Experts of a small language model.
Training: a variant of Adam for the experts, 482M tokens.
Below are experts of layer 7 (counted from 0) of a mixture-of-experts language model. Rows are named router (the router's row for the expert), gate (a neuron's input weights, with its number), up (a neuron's input weights, with its number) and show model dimensions 0-111. Each number is 200 + 20 x the weight over its row's rms, rounded and kept within 0 to 999.
Before each expert's rows: "gets" lists some tokens that make up at least twice as much of what it gets as of all text. This comes from a sample of Wikipedia text that the model never trained on. Tokens count by the router's weight.

# expert 30
gets: ":", ".", ",", " he", " He", " at"
router,211,156,182,207,213,182,182,181,202,201,236,186,153,186,187,192,154,204,204,220,177,195,245,213,180,207,221,237,162,176,187,212,224,182,181,234,220,224,213,236,221,174,233,188,198,210,152,211,197,202,189,195,183,199,173,170,185,193,230,234,185,197,207,213,196,181,205,212,188,192,204,195,197,170,188,197,203,203,179,228,240,214,216,183,205,198,220,191,203,197,202,145,237,197,200,215,191,192,208,202,177,194,219,188,220,222,230,208,205,206,192,234
gate0,215,164,190,215,202,209,219,146,218,194,231,200,179,205,155,187,215,211,184,198,214,197,173,170,191,179,206,196,228,192,192,175,224,195,185,193,191,201,216,178,200,203,208,203,201,220,238,197,205,169,210,206,160,241,180,175,197,238,213,202,193,173,211,221,228,187,190,202,186,159,208,191,223,153,163,201,179,221,190,186,201,216,228,181,226,185,223,196,216,202,212,205,201,176,184,215,187,206,208,204,172,246,202,198,181,231,193,200,195,220,208,207
up0,216,173,185,236,224,182,238,156,222,214,213,196,165,203,180,182,211,222,168,218,211,204,166,215,201,170,214,190,204,163,193,198,200,201,197,209,178,191,193,181,197,201,193,194,218,197,220,222,208,185,206,184,205,223,167,199,229,227,214,192,172,191,169,185,212,209,182,190,186,209,163,238,242,144,177,172,173,209,202,190,203,215,194,179,223,203,213,174,202,200,197,197,194,211,180,205,193,210,209,178,209,210,227,175,198,203,180,224,197,225,181,223
gate1,191,196,185,218,191,215,193,185,195,201,185,160,190,209,194,194,162,172,174,212,171,208,181,175,200,211,202,178,166,192,216,185,210,182,190,211,163,177,181,163,212,198,192,212,173,206,207,206,187,193,200,179,223,205,176,151,167,213,193,187,165,187,215,214,178,173,190,209,173,184,216,203,206,194,201,227,193,157,211,228,219,213,230,188,177,218,164,203,208,182,201,192,205,178,189,227,220,204,205,207,197,192,196,191,227,200,176,206,202,212,190,211
up1,195,212,184,191,188,210,179,218,204,210,180,235,238,225,206,187,212,227,185,184,178,219,221,214,187,210,189,233,224,222,176,197,216,239,200,204,225,204,157,212,194,221,164,196,190,235,208,175,192,208,219,206,219,221,207,190,210,184,204,181,193,220,205,169,206,203,193,208,212,200,193,203,196,227,226,215,199,231,168,211,188,198,161,225,209,180,211,188,205,193,162,194,185,221,230,189,197,212,207,243,213,191,190,229,212,180,192,220,196,209,215,178
gate2,178,173,222,190,164,221,199,171,198,182,230,178,182,227,205,180,196,204,214,213,198,178,183,199,192,212,256,199,177,184,165,159,195,202,177,213,173,208,210,214,210,218,226,203,209,217,205,222,191,186,214,198,186,207,226,218,228,190,191,212,227,175,215,217,207,213,222,207,196,196,204,192,209,223,188,218,204,153,187,203,193,219,208,183,175,195,197,210,148,171,209,202,202,217,214,189,202,191,184,193,167,218,196,189,200,203,171,172,202,174,259,192
up2,206,229,214,181,222,208,195,207,220,221,180,203,217,186,210,186,195,210,184,216,212,184,182,186,195,201,183,193,207,192,206,214,216,234,224,182,199,178,217,179,198,188,193,235,239,159,203,184,207,211,205,229,214,186,177,176,184,189,212,191,196,232,192,190,204,191,181,180,239,221,242,184,211,183,227,187,209,208,220,224,241,199,205,212,213,200,189,219,207,170,217,197,213,190,191,197,214,218,198,247,221,226,191,200,206,195,187,192,198,195,176,178
gate3,160,203,212,196,186,196,188,181,218,198,192,215,220,168,204,223,210,218,196,198,204,191,190,182,199,187,197,187,201,198,218,210,196,200,229,201,236,217,175,173,195,154,205,206,186,223,238,176,190,183,207,187,201,186,191,208,179,177,223,206,184,208,173,192,210,173,188,210,182,191,217,188,221,220,183,216,198,202,167,227,174,206,180,152,191,182,213,192,149,221,188,204,191,202,175,188,200,250,178,166,199,232,173,178,199,185,154,194,230,234,234,207
up3,215,230,223,187,227,210,234,178,185,178,206,200,170,202,206,189,213,183,214,217,212,218,203,183,188,200,196,210,195,213,171,212,208,203,185,234,193,230,178,212,204,221,211,208,234,179,197,220,179,215,196,221,195,179,259,215,216,200,201,185,216,207,233,205,178,224,204,187,224,203,191,237,224,234,244,180,207,234,192,189,199,162,192,226,178,219,206,186,230,183,194,181,184,190,239,218,192,183,215,207,218,163,216,202,169,210,247,194,166,203,194,225

# expert 115
gets: " to", " and", " the", " of", ",", " or"
router,192,163,166,166,190,188,216,230,204,172,208,183,197,225,189,187,204,165,229,178,194,219,189,183,215,188,195,214,212,208,202,177,216,200,177,177,192,194,208,207,165,176,229,197,175,215,198,205,223,204,167,240,186,173,226,183,202,192,199,229,216,176,217,229,198,210,190,180,202,200,194,178,216,196,171,227,218,227,194,192,189,176,207,191,169,194,180,171,197,191,189,168,190,155,194,194,161,197,237,186,195,198,230,219,194,191,227,162,172,185,222,193
gate0,208,230,193,207,228,188,199,175,212,189,183,196,221,226,192,202,225,269,210,196,207,235,198,235,174,186,184,195,219,213,211,212,247,205,190,188,196,220,194,212,222,197,194,213,182,250,222,195,164,214,196,202,231,196,252,195,182,159,246,224,201,246,201,193,188,191,188,216,200,222,174,198,174,173,192,201,214,217,195,209,232,208,223,197,195,189,222,205,189,209,186,203,196,209,218,211,204,153,202,204,186,149,194,183,243,170,185,185,217,179,151,203
up0,215,207,166,196,220,203,162,179,213,197,221,208,185,214,214,220,201,212,223,214,180,185,185,213,200,218,239,223,182,210,199,181,177,192,169,207,226,191,225,165,184,189,189,195,200,198,182,203,221,193,192,185,223,224,198,181,192,235,218,198,197,193,208,203,221,226,199,172,189,208,194,157,204,203,207,196,207,215,234,222,236,191,216,182,213,177,218,214,175,190,199,229,171,191,188,182,225,238,199,166,203,192,191,205,229,244,222,195,212,190,247,198
gate1,214,232,216,190,234,197,183,178,178,190,227,235,184,189,230,241,243,219,215,191,178,225,175,202,203,159,214,197,207,173,186,216,207,156,218,195,209,170,214,206,150,191,194,172,225,208,171,203,201,192,211,210,223,191,226,171,216,203,188,217,212,192,173,193,216,247,207,188,244,196,232,205,193,169,186,225,171,232,206,214,222,221,220,215,193,187,170,203,188,201,166,196,166,202,192,199,176,204,227,218,197,155,186,216,189,198,204,230,191,170,206,178
up1,192,192,195,210,184,193,176,203,192,194,208,222,160,208,214,244,231,184,150,204,168,222,206,186,170,215,209,220,196,202,175,206,217,164,234,190,238,167,192,204,211,177,225,182,175,226,208,171,188,207,215,205,239,191,214,191,192,206,200,193,209,187,185,185,221,207,220,198,193,203,227,190,216,215,174,198,202,226,224,218,183,180,224,182,193,181,217,180,198,189,146,186,214,197,211,194,211,209,195,153,190,214,178,171,196,204,207,192,199,184,199,210
gate2,200,178,190,216,205,205,209,171,224,198,199,186,158,184,216,201,171,226,224,233,166,226,194,192,193,184,232,233,178,223,215,219,182,201,191,186,228,194,226,189,182,143,209,195,179,208,187,226,179,187,209,218,237,238,172,204,212,185,205,170,197,193,171,200,175,210,178,198,195,190,241,192,212,190,193,201,195,242,180,223,221,185,202,210,197,196,203,191,194,222,156,182,187,208,232,219,159,205,203,166,216,234,183,202,224,178,198,209,173,188,229,214
up2,235,204,196,181,222,248,221,199,180,217,209,186,205,212,194,183,221,210,209,191,198,169,213,213,194,179,205,191,196,181,220,192,191,217,187,188,174,207,174,221,235,201,209,137,215,231,177,155,192,185,209,205,201,216,177,241,210,195,229,231,199,235,203,181,220,172,176,198,192,221,191,177,195,147,221,168,170,194,165,200,215,179,178,205,200,231,199,206,214,182,211,196,169,194,221,230,214,208,205,196,193,261,212,213,160,193,188,210,181,206,213,182
gate3,191,192,189,225,205,196,205,187,194,195,186,163,174,213,219,205,205,204,208,205,197,177,151,215,261,216,240,189,240,197,164,163,198,204,195,145,196,199,218,189,201,218,215,205,181,174,203,207,202,204,187,205,196,228,192,193,229,194,213,206,189,226,271,173,226,224,195,199,208,187,188,212,217,182,210,173,168,177,212,235,184,197,200,194,230,213,178,206,195,207,174,192,170,195,175,179,197,175,220,195,223,211,173,215,229,209,207,196,217,227,196,210
up3,235,225,187,217,206,234,206,245,215,192,154,199,207,220,218,169,240,175,205,191,233,230,212,174,202,150,208,164,171,212,197,207,181,222,215,207,214,203,185,204,204,215,196,183,209,201,184,213,211,212,170,201,215,191,216,160,201,174,181,181,216,210,197,209,213,172,207,196,165,196,199,165,166,183,181,200,213,197,187,268,184,183,197,191,196,198,220,212,185,192,216,220,200,211,169,199,238,198,213,239,187,179,225,202,196,169,221,193,182,179,181,213

# expert 17
gets: " and", ",", " or", " as", "),", ";"
router,166,189,207,175,215,221,229,219,167,204,184,201,188,220,209,204,195,170,169,205,206,184,211,155,188,184,201,207,178,213,198,203,195,223,204,204,203,184,211,187,136,195,233,203,222,181,226,186,175,222,205,195,224,199,194,225,201,195,182,204,219,198,218,236,180,208,224,212,193,220,182,191,198,207,190,221,229,215,208,206,173,199,196,216,164,185,188,202,203,185,189,192,171,175,177,242,226,211,193,194,202,195,249,239,190,187,190,179,216,167,210,183
gate0,195,190,172,206,214,142,172,166,194,198,194,221,224,212,181,203,189,210,202,209,206,214,204,175,202,242,175,198,230,210,204,203,201,214,160,177,216,205,190,181,179,200,172,226,217,230,208,199,193,164,217,201,210,216,210,236,231,185,191,193,213,210,236,183,221,217,180,197,180,217,191,184,197,245,155,194,169,202,186,220,200,179,203,217,202,170,220,181,194,194,212,197,189,226,230,231,220,207,196,202,190,177,184,226,203,217,209,204,216,193,194,222
up0,199,199,214,216,229,227,208,203,188,178,203,191,212,152,220,207,164,147,203,197,195,177,235,192,203,205,171,215,182,192,194,179,224,211,208,170,205,208,198,223,227,208,209,215,209,182,197,193,189,169,215,188,206,192,189,167,220,169,208,190,209,175,172,181,198,199,217,183,145,220,207,205,197,225,221,206,203,174,213,194,204,205,203,241,208,220,192,217,204,199,220,144,215,210,242,196,171,244,238,242,162,194,190,174,161,205,196,197,196,214,227,187
gate1,193,196,183,205,204,223,186,188,197,203,193,155,186,180,184,202,182,213,214,192,209,206,219,191,240,222,186,196,205,172,207,179,205,216,202,197,163,201,197,204,201,184,199,193,185,219,197,201,242,208,215,191,121,224,163,185,188,225,206,198,205,171,205,200,236,182,188,169,207,243,177,212,196,178,216,198,210,234,212,239,216,142,162,202,218,175,204,205,231,209,182,181,196,212,166,176,187,203,189,148,237,218,182,198,208,150,183,193,199,199,219,189
up1,205,231,212,206,216,208,204,208,168,218,233,226,209,218,187,201,203,202,179,213,164,205,191,212,197,159,191,222,200,222,168,219,195,166,211,225,234,211,207,184,166,181,212,194,204,212,204,205,221,190,174,214,222,198,173,211,212,211,224,208,190,239,218,217,199,204,195,220,217,179,184,194,214,232,194,166,168,176,222,184,202,206,225,192,185,250,218,197,159,216,210,192,222,175,199,229,207,175,223,202,201,185,216,183,176,219,198,205,172,204,188,230
gate2,209,174,195,195,230,239,228,219,204,172,251,208,166,230,198,187,180,184,203,201,191,192,204,223,223,200,213,227,240,213,176,209,189,211,211,228,167,231,173,197,218,207,180,200,176,235,197,195,243,195,206,215,221,226,173,239,166,183,168,205,202,202,190,190,194,217,199,175,165,175,216,204,204,229,192,192,168,195,165,233,233,195,227,207,198,173,204,203,194,184,190,176,221,201,208,175,179,198,190,201,189,170,199,200,255,215,199,184,204,203,156,196
up2,205,172,197,203,189,232,222,191,202,185,187,228,201,184,221,208,187,218,208,178,221,182,195,208,234,194,202,165,186,173,182,217,181,188,199,203,183,275,197,181,198,220,184,181,194,211,251,189,207,182,200,196,204,192,183,273,182,164,178,191,236,199,193,178,203,193,219,225,193,223,224,214,195,189,166,204,192,173,170,227,171,181,176,214,221,167,165,201,203,188,206,207,219,224,191,173,194,202,215,237,188,202,225,228,232,176,219,195,223,174,147,202
gate3,204,186,200,215,204,235,165,201,185,172,198,178,177,194,183,193,219,216,197,213,260,217,212,176,171,171,178,186,207,215,160,184,201,237,186,206,211,204,191,211,213,208,186,164,201,228,193,205,172,194,149,219,198,213,202,158,187,226,213,189,174,197,183,194,175,170,191,171,192,180,201,215,183,228,192,227,177,244,198,222,209,205,220,210,240,216,165,227,199,194,240,196,220,199,212,196,204,166,175,229,210,196,189,206,172,203,191,213,196,169,216,188
up3,205,206,178,169,202,194,148,205,181,200,196,255,196,205,181,190,207,183,234,219,214,193,226,201,192,176,200,192,227,181,178,208,186,227,209,182,175,187,169,193,200,190,213,214,196,210,183,215,191,168,157,222,149,209,177,208,203,172,184,200,191,194,191,217,157,160,165,201,185,214,229,173,206,195,177,230,230,185,191,213,215,213,191,233,205,221,169,178,187,158,199,192,199,172,182,229,233,181,218,192,195,170,210,227,203,185,210,172,198,180,174,195